python train.py --d_model=320 --d_shared_expert=0 --optimizer="muon_variant" --steps=7932
Below are experts of layer 2 (counted from 0) of a mixture-of-experts language model. Rows are named router (the router's row for the expert), gate (a neuron's input weights, with its number), up (a neuron's input weights, with its number), down (a neuron's output weights, with its number) and show model dimensions 0-79. Each number is 128 + 24 x the weight over its row's rms, rounded and kept within 0 to 255.
After each expert's rows: "comes before" lists some tokens at least twice as common just after its tokens as in all text; "gets" lists some tokens that make up at least twice as much of what it gets as of all text. This comes from a sample of Wikipedia text that the model never trained on. Tokens count by the router's weight.

# expert 42
router [129 174 128 108 131 145 122 112 112 104  82 149 135 131 102 158  90 125 125 128 120 124 136 144  88 147  91 158 134 140 164 126 126 112 149 125 169 165 123 166 138 152 166 158 150  80 114 157 123 147 103 135 131 105 104 109 114 148  85 134 140 131 150  90 142 140 143 133 141 144 144 143 110  69 133 112  82 124 126 130]
gate0 [116 124 147 180  93 155 121 127 109 106 110 126 141 128 108 161  98 147 132 130 123 155 117 150 139 127 118 160 111 108 126 118 182 101 126 139 128 114 108 145  85 129 125 142 148 102  99 136 166 138 149 118 117 106  98 127 128 153 149 104 131 104 113 130 131 140 133 130 110 118 139 130  95 116  88 102 131 147 157 147]
up0 [107 129 133 171 111 154 120 132 103 117 112 113 132 132 123 161  72 150 128 140 118 157 121 145 128 126 117 154 106 105 139 117 181 108 124 139 133 113 100 155  99 132 125 138 137 100 103 135 176 143 148 116 108  92  99 141 130 165 151 105 132 114 112 132 141 138 146 129 113 109 145 117 104 122  78  94 133 138 171 139]
down0 [160  97 133  77  92 148 130 113 119 136 133 130 121 138  99 139 151 124  81 174 155 148  80 103 132  98 151 141 108 106  81 152 143 146 155 139 113 137 135  46 112  94 118 156 107 129 142 130 135  84 106 133 115 109 172 131 134 145 142 142 123 154 145 111 106 136 130 155 163  83  99 155 156 119 149 159 206 121 137 136]
gate1 [134 174  86 125 146 123 129 109 124  66  94 131 142 111 119 119  92 175 138 151 111 143 102 149  89 163 156 109 130 137 128 108 127 141 124 134 113 142 129 168  88 131 136 133 116 117 160  92 101 150 161 103 121 120 104 111 142 141  77  93 110 133 104 176 125 113 128 112 162 135 132 137 126 121 152 130 137 132 126 111]
up1 [126 172  90 124 155 133 134 109 124  57 103 113 135 105 125 111 111 156 148 143 107 129 116 154 105 181 149 107 116 136 124 117 135 149 121 161 118 136 121 174  96 133 129 124 117 124 152  97  93 161 164 100 110 116 118 111 138 143  84 103 112 140 100 155 125 124 130 110 158 142 136 143 118 118 151 134 137 131 138 110]
down1 [111 165 100 132  59 138 146 103 122 115  93 147  90 122 160 125 121 115 118 105  89 123 144 104 114 134 144 147 154 120 122  98 152 145 160 136 105  84 141 108  88  99 134 134 111 144 116 122 101 141 101 104 110 137  94 129 119 157 137 157 170 101  98 156 163 144 157 135 157 132 117 135 158 133 132 137  99 100 107 123]
gate2 [119 116 112 153 136 169  91  76 129 125  93  98 127 140 102  51 125 112 150 124 130 135  82 130 131 108 121 130 128 109 169  83 164 126 135 142 138 130 112 131  81 148 113 150 155 141 142 163 188 127 132 134 105 130 119 151 134 138 167 144 162 140  98 137 125 135 110  82 118  93 133  87  96  82 138 105 122 130 139 131]
up2 [107 107 117 166 147 141  74  83 135 112  94  83 156 123 123  40 152 121 144 140 111 162  46 108 137 127 141 126 132 116 163 100 166 148 139 136 125 121 119 119  68 150 118 149 152 144 159 145 159 130 125 138 117 136 137 154 129 141 183 132 117 125  79 151 124 141  97  91 130 115 142 114  99 112 139 106 117 143 119 138]
down2 [132 137 145  70 127 157 162 112 109 112 148 170 170 147 116 156 104 130  84 139 102  97 181  98 112 114 153 147 130 142 147 110 151 121 147  98 133 109 170 141 145 113  86 124 130 177 144 165 157 121 153 126 130 102 108 138 117 177 153 129 175 151 107 109  82  63 110 128 133 136  76  96  97  91 130 126 117 108 156 164]
gate3 [106 119 145 179 103 110 120 108 160 104 117 124 109 159 139 182 137 124 138 139 160 161 126 118 122 130 117 119 141 157 116  86  64 111 129 134 122 133 132 127  91 116 150 124 155 122  78 133 109  85 107 116 142 129 116  96 128 131 144  97 148 142 126 162 152 127 130 112 117 107 150 139 141 138 136 111 176 131 151 140]
up3 [ 72 106 137 161 155  89 126 146 133 116 116 116 144 190 146 145 110 137 130 117 133 114 156 121 137 127 148 127  77 108 131 184 105 122 164 109 137 149 135 129 145 131 149 169 170 122 114 158 126 134 137 100 130 138 100 119 127 105 116 153  89 173 121 163 126  89 141 130 155 120  98 125 131 155  90 133 119 180 148 162]
down3 [ 71 149 124 148 140  91 143 161 128 145 120 130 172 116 114 151 141 141 140 137 117 147 140 126 162 129 133 119 125  94 129 166 116 123  95 136 107 159 131 169 151 132  98 103 149 124 128 126 151 149 168 114 172 111 125 127  49  90 116 101 103 129 126 125 131 127 163 135 117 155 139 120 146 136 116 146 127 106 154 133]
comes before: " The", "==", " He", "|", " In", " It"
gets: ".", ".\n\n", " |\n", ".\n", ",", "==\n"

# expert 37
router [111 120  95 135 172 127 157 133 159 102 106 114 160  97 120 145 111 111 147 157 141  84 143 121  95 148 160 120 150 121 116 114  99 148 101 130  98 132 127 153 108 179 196  82  87 143 125 138 142  93 133 158 111 146 133  94  83 110 101  93 158  82 172 126 163  98 121 158 139 127 140 175 123 103 144 123  90 138 112  77]
gate0 [143 154  94 158  97  90 112 145 151 113 123 132 149  91 106 112 113  70 112 178 127 162 141 118  99 104  88 159 123 132  98 117 161 146 141 108 156 110 107 102 101 131 124 124 129  95 143 166 158 132 136 122 136 117 131 137 122  96 111 147 163 113 150 184 114 122 114 135  85 120 105 103 119 109 104 157 129 101 146 182]
up0 [130 117 159  97 171 176 125 101 113 122 129 122 110 147 142 135 129 179 162  93 127  88  92 146 168 146 161 103 152 126 143 145 100 134 119 134  91 128 139 157 134 151 132 128 128 166 117  76  97 120 128 140 106 146 118 112 113 171 164 112  75 134  95  68 140 150 146 125 147 147 124 148 150 139 151  95 106 159 112  84]
down0 [104 132 126 178 102 114 161 122 128 156 129 104 121 130 129 101 106 126 192 155 100 139 131 126 154 115 136  97 152 160 131 162 149 116 133 151 129 146 165 129 144 162 132 134 128 170 141 153 121 125 171 110 133 114 125 119 112 125 130 127 117 102  97 143 120 109 118  97 113  99 144 118 112 149 166 170 115 129 103 144]
gate1 [145 102 165 131 165 132 156 116 125 127 142  72  98 151 168 126 114 115 120 142 115 116 129 138 164 124 166  95 110 140  93 164 151 127 123 110 146 158 129 140 138 133 134 110 141 113 130 128 198 124 139 168 157 152 121 115 129  91 149 127 175 122 166 131 107 178 142 135 142 126 132 136 131 143 155 150 142 154 165 178]
up1 [118 151  84 123 102 141  99 140 134 124 121 171 134  97  86 137 127 121 140 114 138 144 138 116  80 133  86 147 148 125 163  90 113 109 141 137 110 102 126 112 133 126 138 148 118 141 132 132  69 127 113  87 111 109 150 119 136 166 118 123  83 128  79 119 154  79 116 123 110 120 126 125 124 112 107 126 112  88  75  97]
down1 [130  96 149 119 159 116 160 133  72 148 120 107 138 161 129 122 144 103 132 128 119 157 145 118 111 131 144 162  97 116 125 127 122 145 113 141 121 120  99  96 125 140  98 121 107 121 150 116 134 115 140 141 155 119 163 127 128 114 146  89 128 119 153 103 150 115 131 144 142 157 151 138 109 124 149 109  99 111 109 117]
gate2 [133 108 121  99 113 170  94 111 141  99 129 112 150 146  97 160 113 191 100 119 167 102 119 144 139 160 129 144 149 127  85 156 120 126 149 127 168 100  81  43 105 169 157 134 138 108 135 131 114 104 144  98 126 114 176 149 111 126 110 134 177 154 131 126 170 132  98 132  76 135  97 118 141 114  94 131 104 100 150 101]
up2 [118 129 136  78  97 166 112 121 131 107 105  85 153 130  97 136 126 176 130 108 138 110 106 142 125 139 104 145 140 137  95 165 109 116 137 144 163 120  93  50  90 168 146 128 168 119 140 121  89 104 129 100 130 115 157 140 118 127  99 130 162 145 152 109 162 122  99 138  66 140  96 134 155 109  72 124 104  82 127  90]
down2 [129 125 139 131 127 111 138 147 110 139 112 177 147  78 141  68 157  93 157 123 155  85  81 130 174 119 136 142 108  90 108 157 132  93 146 140 163 159 103 110 108 119 134 138 151 100 120  91  82 113 143 108  97  69 128 124 158 134 128 139 158 168 152  79 107 126 154 157 108 118 138 116 123 117 117 141 126 148 100 144]
gate3 [131 129 126 113 116 120 155 103 160 135 130 122 178 125 151 162 137 117 108 138 157 122 119  97 126 147 150 134 110 126 188 130 147 101 100 124  78 133 115  93  75 181 103 138 151 128 120 143  93 120 121 106 181 117 155 130 149 113  89 127 142 115 136 151 126 130 101 150 147 120 114 123  97 117 113 120 120 107 136 132]
up3 [144 149 146 166 121 107 112 185 160 118 178  81  69 154 112 131 110 123 144  77 105 140 163 154 129 135 122 107 115 162 100 136 152 137 144 160 122 123 154 156 144  80 118 142 165 126 121 100 165 112 152 149  93 134  84 118 156 147 110  78 123 144 131  93 145 157 120 135 121 141 146 101 183 166 110 146 146 135  91 126]
down3 [110 133 104 114 151 137 137 134 103 153 121 117 130 148 115 139 156 117 107 134 121 158  91 116 177 126 127 130  87 138  96 141 168 132 168 127 100  91 117 131 118 133 149 157 149 130 124  75 162 136 141  91 147  85 144 149 123 120 132  86 150 136 127 136 140 145  85 125 133 162  96 174 137 115 141 103 138 131 113 150]
comes before: "9", "8", "0", "1", "7", "6"
gets: "9", "1", "8", "0", "2", " =\n\n"

# expert 3
router [138 130 112 107 183 148 124 137 132 147  62 137 108 136  68 157 139 151  97 157 119 127 125 121 166  93 125 141 105 125 118 140 114 100 155 110 133 124 131  99 104 122  95  97  99 117 139 104  86 133 111 126 115 122 121 142 122 137 127 136 115 157  80  95 151 157 107 104 137 112 145 122 106 138 101 148  96 141  94 118]
gate0 [138 186 117 152  83 126 129 146 132 142  93 121 139 121 133 110  99 145 118 158 169  88 118 140 131 126 116 132 103 158 149 104 134 148 118 179 163 115 120 120 175 151 105 151  93 133 133 104 140 165 153 143 139 142 128 121 122 174 142 124 125 172 136 156 148 103 111 160 111 103 112 153  92 126  94 136 134 119 134 144]
up0 [127 164 110 153  86 126 134 126 153 133 105 112 122 117 135 115 109 133 109 166 141  89 108 149 129 114 104 138 113 154 138 103 127 149 126 159 156 119 102 114 173 157  91 151 111 125 139 103 125 157 135 136 127 138 128 104 129 157 142 133 123 173 143 161 138 119 120 163 107  91 123 161  92 118  88 135 138 106 150 152]
down0 [129 153 133 116 128 117 141 135 151 122 137 140 103 154 144 135 171  86  88  94 158 125 176 155 118 111 128 162 114 157 156 145 109 117 147 126  83 100 125 135 168 145 188 148 102 121 162 126 125 111  97 152 134 115 150  90 110 102 101 125 130 119 132 130 150 125 164 129 137 165 132 103 161 104 116  90 123 119 143 126]
gate1 [120 135 126  99 163  67  99 133 125  94 122 103 124 183 126 134 108 138 128 145  95  65 138 132 188 115 103 146 175  92 129 143 137 109 188  69 113 118 132  98 137 119  67 109 167 111 152 129 134 119 142 140 148 128 103 126 120 106  97 136 117 151 100 102 119 116 137 120 119 135 109 123 157 137  89 157 106 158 136 149]
up1 [135 143 153 182 106 150 157  83 113 130 123 160 129  86 156 129 144 101 136 119 128 172 119 120  98 133 193 109  72 151 131 115 120 143  96 169 116 135 111 139 141 136 198 106  96 154 117 125 124 178 104 115 105 127 150 118 150 150 147 117 115  76 145 143 129 141 141 136 141 120 143  84 107 148 138 116 124 104 121 123]
down1 [154 145  49 129 114 172 132  85 125 125 142 120 132 111 138 108 154 125 105 143 108 160 142 145 111 119 108 161 118 118 179 137 105  94 158 128  93 125 135 164 108 170 125 138 120 117 158 160 148 169 126 111 156 139 136 122 134 145 118 137 140  93  93 145 137 124 131 100 129 102 116 145 100 130 135 136  98 149 143 106]
gate2 [135 141 117 118 135 100 146 137 104 163 126 185 147 147  94 172 144  95 139 150  78 119 170 114 134  91 140 140  98 101 110 143 164 125 142 151 148 113 144  79 112 107 137 120 152 118 141 155 165 177  81 110 100 146 149 129 143 138 138 133 136 104 124 144 126  84 149 117 132 102  96 114 177 151 116 125 120 115 124 142]
up2 [132 123 130 146 124 143 116 117 175 103 115  85 112 115 134  78  98 151 105 137 171 121  96 148 126 170 120 118 159 139 159 109  99 135 126 109 102 126 124 177 144 144 125 109 120 140 111 116 111  74 150 168 139 129  86 140 110 119 133 116 111 135 149 126 133 180 121 114 133 149 161 141  75 106 136 119 127 133 122  85]
down2 [140 149 104 142 122 122 142 157 101 163 144 124 152 123 109 126 143 114 140 133 103 105  48 127 176 112 154 120 115 120 158 138 129 138 127 117 111  89 136 123  93 137 125 165 136 124 158 111 141  88 143 170  84 155  91 112 124 110 115 145  83 112 120  75 113  96 134 121 161 131 116 106 111 113 169 141 148 141 141 170]
gate3 [ 99 152 135 144 140 105 129 138  82 150 118 143 154 136 163 148 172 121 128 122 122  87 110 163 145  96 137 144 114 156 174 125 138  98 112 133 129 149 142 119 163 157  92 109 174 121 106 186 128 157 110 145 156 117 128 141 118  90  86 110  98 118 126 145 155  99 142 143 109 102  80  99 156 134 121 113  89 124 160 102]
up3 [164 104 108 112 120 148 128 120 173 103 146 117 117 111 123 105  78 148 136 147 147 171 149 102 121 155 128 112 131 124  93 131 116 156 151 129 133 117 118 145  90  95 153 143  80 112 147  79 113 108 142 105 103 142 121 120 157 152 173 137 140 122 135 105 105 166 108 118 137 142 171 156 105 143 128 143 170 114  87 138]
down3 [135 161 123 109 174 133  81 129 137 105 138 158 119 126 170 136 125 130 147  90 100 150  96 120 117 116 160 103 146 126 164 115 141 125 135 130 116 138  70 140 145 144 173 112 105 103 124 162 109 106  89 178 124 139 153 131 127 128 137 116  93 151 156 125 125 120 151 134 127 119 128 166 166 122 114 116 106 152 122 165]
comes before: " ", " |", "–", ",", ")", ")\n"
gets: " |", ")", ";", "\"", "),", "5"

# expert 26
router [117 177 185 143 159 154 129 137 141 138  90 184 127 120 112 120 144 151 137 151 107  80 115 140  94 110 155 137 136 121 125 152 109 145 107 113 118 115 131 101 148 129 134 103 119 136 116 124 101 164 130 164 117 108 131 110 136 123 142 119 129 143 102 101 159 164 136  77 128 140 125  85 147 111  93 129 123 136 117 172]
gate0 [155 161 171 144 124 142 102  98 132 110 109 124 112  95 121 155 134 140 147 162 118 125 127 107 134 115 141 164 122 136  99 123  98 118  79 111 150 116 125 124 111 157 111 129 129 136 107 109 143 152 154 171 109 190 163 158 141  98 144 116 153 155 137 174 143 126 157  88 156  95 104 105  94 129 100 127 116 109 120 120]
up0 [154 159 160 141 134 151  99 109 144 116 108 109 119 105 128 140 138 127 146 174 118 128 128  97 120 118 130 156 122 137 103 107 101  99  80 114 148 124 116 114 121 155 125 123 126 128  91 103 146 143 141 162 116 179 151 166 143  90 135 109 146 155 133 177 143 135 159  89 155 119  80 108  94 124 105 139 114 110 116 115]
down0 [150 125 149 158 110 113 123 128 141 104 152 143 127 111 113 191 166 126 120 133 143 124 139 129 112  85 116 164  96 160 133 158 118 124 171 116 164  97 102 114  93  96  60 124  74  76 184 117 110 138 163 190 103 134 147  86 128 170 139 136 120 119 149 144 126 115 113 112 163 133  74 103 137 131 115  80 140 109 124 121]
gate1 [142 131 184  98 152 107 146 169 153 125 117 145 125 159 141  74 120 124  77 139 121 112 112 118 130 117  90 149 131 136 146 115 142 119 128 131 101 102 108 136 114 162 101 134 146 118 102  63 137 149  97 136 123 113 144 114 126 145 167 165 143 139 137  86 114 136 135 103  96 119 139 136 102 108 114 161  77 134 140 153]
up1 [121 124  98 159 106 174 103  80 103 138 128 123 129 109 129 190 137 125 170 109 119 147 150 150 137 120 177 113 115 122 102 135 120 142 140 114 132 166 142 142 153  88 157 147 106 130 158 180 117 113 150 119 144 151 102 137 142 110  93  99 111 131 120 163 147 130 106 123 147 135 118 104 129 127 141 111 164 137 120 100]
down1 [ 99 129  64 147 101 156 134 105 164 125 152 122 120 106 131 107 100 109 153 156 138 134 143 130 117 134 130 136  90  87 133 151 133 134 135 129 105 143 139 138 147 115 165 143 163 114 133 147 121 147 108 166 146 117  95 111 141 124 106 124 109 119 114 121 100 145  99 141 134 129 134 113 113 162 113 151 139 121 122 128]
gate2 [119 123 127 100 100 108 142 111 106 113 121 145 129  89 107 143 128 142 134 111 120  95 150 141  99 146 120 137 130 101 131 154 111 135 107 121 112 156 145  77 133 124 144 123 155 128  93 134 122 118 169  78  98 138 135 132 107  97  84 137 119 121  63 132 124 123 138 107 116 169 107  74 117 131 105 145 107 138 153 133]
up2 [120 134 131 154 162 137  90 150 147 148 134 109 147 162 154 124 128 109 112 150 137 155 124 108 168 125 136 106 106 149 147  80 148 118 115 143 160 107 105 158 123 143 105 110 100 118 154 109 138 153  96 169 158 108 127 118 164 169 181 118 147 142 194 133 139 140 111 153 126 104 140 148 148 122 137  86 151 122 110  92]
down2 [145 119 112 127 120  87 116  97  98 137 121  87 119 163 152 169 108 150 118 126 113  80 153 153 129 144 122  87 146 145  75 124 165 154 119 156 134  97 138  74  98 152  85 110 124 147 127 137 169 124 136 155 153  85 140 152 165 107 132 127  85 149 115 138 125 140 126  68 153 134 100  97 145  96 146 104 114 133 133  92]
gate3 [120  83 147  99 106 142 102 102 132 124 123  97 105 136 181  91 141 115 174 191 134 134 149  89 122 103 186 103 112 151 132 162 132  95 170 117 148 134 124 108 145 132 198 120 104 120 113 102 143 120 150 120 105 134 112 102 116 154 140 113 135 103 134 130 125 129 140 129 135 112 157 115 104 144 100 150 138  91 143 136]
up3 [111  96 154 111  98 147 110 107 141 130 118 103 107 141 182  86 144 107 173 182 121 134 146  97 134 109 177 117 130 143 130 160 120  85 165 111 143 131 130 115 150 144 183 132 121 122 113  89 138 114 159 118 105 128 120 109 111 143 130 114 131 110 141 127 135 135 127 138 130 110 161 116 112 134  98 144 152  78 150 138]
down3 [170 133 102  96 156 126 118 141 151 158 135 128 154 149 144 146 156 156 154 202 166 159  88 111 140 129 123 103 130 133  93 122 101 122 124 130 135 142 123 142 104 164  91 120 155 112  82 161 143  99 129 105 133  89 158 139 167 120 100 137 133 127 111  85 136 141  77 152 158 111 138 131 118  85 153  76 156 122 123 135]
comes before: " ", "|", " N", " S", " L", " —"
gets: " |", " |\n", ";", ":", " |\n\n", " -"

# expert 6
router [104  89 138 127  99 166 119 120 130 119 108 152 109  90 114 103 111 111 128 117 112 125 135 145 104 134  94 132 160  96 138 127 140 147 127 139  95  96 158 176 119 112 114 147 132 140 102 153 113 145 137 143 141 114 149  90  77 111  66 119 125 151 136  90 122 163 156 174 105 133 139 123 119 156 142 155 126 162 105 142]
gate0 [161 115 132 127 189 115 156 144 111 117 163 126 141 142 157 145 131 125 119 135 120 139 134 109  85 159 100 111 135 161  96 105 113  75 116 146 116 111 150 129 130 123 141 132 115 155 126 157 122 180 155 101 163 146 146 114 118 139 150  99  98 137 122 106 134 110 116 154 153 156 132 100 172 115 108 129  98 138  89 132]
up0 [149  98 159 130 151 159 133 137 130 129 100 132 137 140 138  98 142 126  90 115  98 139 126 132 104 132 119 120 143 155 108 115 150 117 117 110 140 131 149 141  77 128 100 111 109 103 155 131 118 131 117  79 150 160 135 132 134 121 139 136 102 178 119 158  85 128  85 165 149 141 122 147 123 139 124 108  86 124 142 153]
down0 [168 162  88 151 144 115 127 113  96 116 159 130 164 149 160 109 174  78 119 148 142 142 125 111 143 138 101 144 112 103 130 128 125 153  93 105 127 150 150 106 130 124  95 128 102 182 149 122 126 169 140 134  88 134 129 140 133 156 192 153 109 111 171 106 140 145 127 169 121 102 106 125 172 122 139 152 110 110 140 153]
gate1 [162  94 170 132 135 127 113 128 117 130 126 136 167  79 105 112 152 112 107 119 134  91 125 156 126 122 141 154 162 111 107 125 139 138 130 121 123  94 153 125 117 117 124 150 147 154 144 134 111 108 138 166 128 132 128 109 129 148 110  98 146 127 137 163  94  96 107 170  87 128 101 130  99 153 103 174 103 110 108 143]
up1 [160 133 118  85 133 127 136 122 122 114 111 136 112 103 112 140 137 129 173  96 116 137 117 137 100 136 112 130 103 133 175 162 150 127 139 137 129 156 121 130 129 127 135 147 105  89 121 124 116 163 163  91 130 143 127 152 138  82 111 134 165 142 123  94 126 176 155 117 134 118 130 143 133 118 104  95 139 126 127 135]
down1 [143 163  98 105 125 101 165 133 145  73 100 132 137 109 158 123 108 162 128 124 134 180 135 128 104 147 127 147 123  96 106 178 111 123 121  86 150 148  98 101 135 111 133 123 148 111 143 132 135 109 148 142 142 133 145 126 168  84  89 146 141  97 155 104 117 107 105  98 147 147 111 106  97 102  86 137 130 135  98 129]
gate2 [109 132 153 125 138 127 124 137  93 114 123 145 161  91 115 118 143  93 183  84 134 105 164 141 132 126 120 146 128  96 104 163 129 117 104 127  63 137 137 114  93 128 129 172 109 159 106 117 112 127 186 106 124 154 146 119 114 118 136 115 158 137 127  79 115 157 152 134 120 127 123 135  92 123 156  94 146 106  56 126]
up2 [ 88  83 125 120  88 105  92 124 130  90 116 130 146 128 138  90 137 162  91 148 160 154 129 128 133 107 132 123  80 114 114 168 158 103 126 178 173 139 144 130 139 115 137 158 112 140 160 165 121 125 116 101 106  86 157 144 123 124  97 154 100 117 131 155 161 148 154 133 126 140 147 134 136 121 140 123 133 149 154 100]
down2 [178 121 120 138 132 112 155  93  74 152 123 147 121 187  94 109 138 170 134 150 155 173  89 150 146 122 108 111 143 133 167 120 159 131 151 157 171 114 126 115 133 104 164 153 119 156 172 161 201 101 127 131 104 133 130 118 162  94 160 126  82 127 108 147 125 163 148  94 102 115 106 132 112 152 121 157 116 138 171 118]
gate3 [146 120 119  83  86  62 114 107 126 155 110 147 116  98 150  80 121 126 146 127  98 170 151 145  95  70 124 125 159  86 147 171 166 137 142  74  88 160 139 119  97 119 124 116 122 109 147 142 119 127 123 160 137 153 118 119 154 157  93 103 155 153  79 142 121  96 118 152 150 109 175 171 164 153  88 130 109 151 117 148]
up3 [110 133 137 160 161 196 120 148 140 114 129 118 133 167 108 180 142 118 131 123 149  75 118 132 170 173 144 127 108 150 105 101 115 127 111 186 195  86 128 136  98 125 121 136 119 153 125 112 127 131 158 110 100 107 129 147 100  95 163 152  98 119 184 125 137 170 125  94  91 150  80 102 111 112 142 129 139 108 120 127]
down3 [172 147 116 153 142 136  98  85  64 152 117  99 123 127 144  94 119 126 129 142 129 169 127 146 101  96  73 136 110 133 103 156 109 138 117 129 134 116 136 118 202 108  83 104 135 150 149 132 160 126  97  78 122 127  89 125 172 144  72 158 108 104  84 130 114 150  87 146 131  95 125 139 102 130 149 103 127 121 135 146]
comes before: "0", "9", " |", "8", "–", "."
gets: "1", "2", "3", "4", "0", "5"

# expert 9
router [142  96 135  96 102 155 141 130 123 162 128 153 143 130 185 168 128 111 121 154  91 109 116 156 133 161 154 167 137 132 110  94 146 150 136 164 146 123 152 112  96 110  73  98  91 153 141 156 141 132 156 167 163 123 122  90 119 155 122  92 154  63 118 110  82  76 108 131 130 135 139 150 149 117 154 129 148 113 135 117]
gate0 [119 122 126 163  93 175 117 111 128 136 133 154  92 156 118 139 123 124 110 165 105 120 160 150 150 132 114 123 140 134 132 103 116 153 116 117 153 124 116 118  86 108 103 139 123 142 180 139 142 111 129 129 123 150 147 153 151 145 123 118 125  86 111 132 105 146 138 144  97 113 142 127 157 130 129 117 143 123 114 164]
up0 [106 136  82 140 137 149 155 138 177 132 167 124 133 135 155 106 113 136  86 146 129 124 138 138 155 148 115 131 138 124 128 119  66 117 166 120 134 113 133 114 120 102 106 117 159 122 142 142 143 102 116 130 123 153 130 151 120 106 128 130 114  95 105 108  95 109 145 154 133  97 177 138  88 153 101 103 130 116 133 148]
down0 [152 133 116 113 122 108  95  84 116 117 119  71 123 153 121 165  77 119 127 102 124  69 109 111 154 101 108 144 132  97 163 129 148 141 123 106 142 127 147 117 169 140 163 148 151 138 171  96 174 122 147 145 151  81  80 142 120 154 158  97 153  99  87 132 137 118 174 161 150 121 128 107 174 183 105 142 137 141 137  84]
gate1 [108 145 137 121 127 143 122 119 121 139 102  91 119 132 155 113  95 119 147 118 163 103  84 141 130 160 147 160 138 163 104 143 128 144 128 119  95 104 140 133 113 109 148 129  60 144 127 174 103 110 138 158 120 123 124  94 152 114 126 106 178 119  98 140 132 126 148 159  94  89 149 143 108 112 143 163  83 114  69 145]
up1 [160 108 107 128 128 116 135 139 147 105 145 169 143 141 109 154 149 145 112 127  96 145 167 134 123  81 128 105 126  95 148 105 120 104 119 121 155 159 116 120 136 129 117 122 193 123 113  77 149 136 117  88 146 115 127 151 107 142 140 133  99 128 157 128 126 125  97  88 155 163 109 118 150 138 128 111 163 133 199 121]
down1 [126 122 118 103 115 120 130 112 139 184 111 127 161 147 158 117 102 153  92 156 132 172 114 140  98 114 100 115 113 143 111 154 121 127 115 149 145 125 135 133  86 106 134 150 156 141 121 167 145 160 149 129 133 110 131 105 136 106 137 131 108 157 177 145 105 116 129 127 124 114 115 119 145  90  82 114 178 168 139 117]
gate2 [149 170 142 133 151 113 156 140 129 129 112 172 126 171 127 164 138 152 125 109 100 157 167 111 145 102 125 109 122 121  96 153 134 100 137 131 103 119 108 115 135 139  97 128 132 125 168 145 129 109 133 147 151 153  98 166 170 134 152 132 159 111 120 119 129 147 144 145 133 132 154 136 123  84 150 161 101  72 128 172]
up2 [147 170 149 133 151 113 154 143 133 135 117 160 116 176 130 172 137 148 130 107 106 149 170  96 139  94 128 114 111 126  92 156 134 107 144 131 105 118 100 113 138 139 103 127 134 123 181 147 129 113 130 132 154 157  91 167 164 126 155 117 143 122 128 114 126 153 144 163 119 133 145 136 131  79 144 155 111  66 132 176]
down2 [135 148 139 135 132 115 168 123 138 139 130 165 128 155 105 151 115 113 128 166 105 131 172  89 157 142 130 129 149 147 106 107 106 133 132 105 119  72 133 105 146 147 124 135  97 154 135  90  83 130 114 160 108 135 112 102 178 132 115 124 163 160 161 114 123 128 141 121 140 130 193 141 130 153 139 114 152 138 134  68]
gate3 [135  92 156 128 153  91 147  98 155  96 131 166 132 147 146 115 171 126 147  79 140 152 139 104 135  87 128  71 163 115 117  98 175 141 102 119 131 118 154 116 126  96 129 108 139 169 161 152 158 161  83 132 128 119  92 148 117 111 163 153 131 115  79 105 127 148 137 162 129 117 168 103 131 141 156 138  87 170 138 147]
up3 [116 156  97 123 108 168  95 161  98 157 120 102 137 101 108 158  88 161 105 168  94  96 115 142 127 173 111 168 104 129 126 163  75 119 152 129 108 144  90 136 120 163 102 136 115  84 102  89 121  96 163 122 121 146 163 101 132 135 100  93 124 158 182 142 139 118 110  96 113 126  88 154 130 124  92 130 169  91 125 109]
down3 [117 124 168 130 145 127 146 143 129 121 160 124 156 149 135 112  99 136 153 160 126 178 118 111 160  76 139 134 137  90 116 110  87  99 104 133 100 199 126  78 134 132 116 142 175  95 147 124  79 134 138 121  93  70 196 102 146  91 114 134 138 109 126 127  91 121 109 161 142 129 120 117 142 147 135 125 120 142 137  82]
comes before: "0", " |", "8", "6", "7", "5"
gets: "0", "9", "8", "5", "7", "6"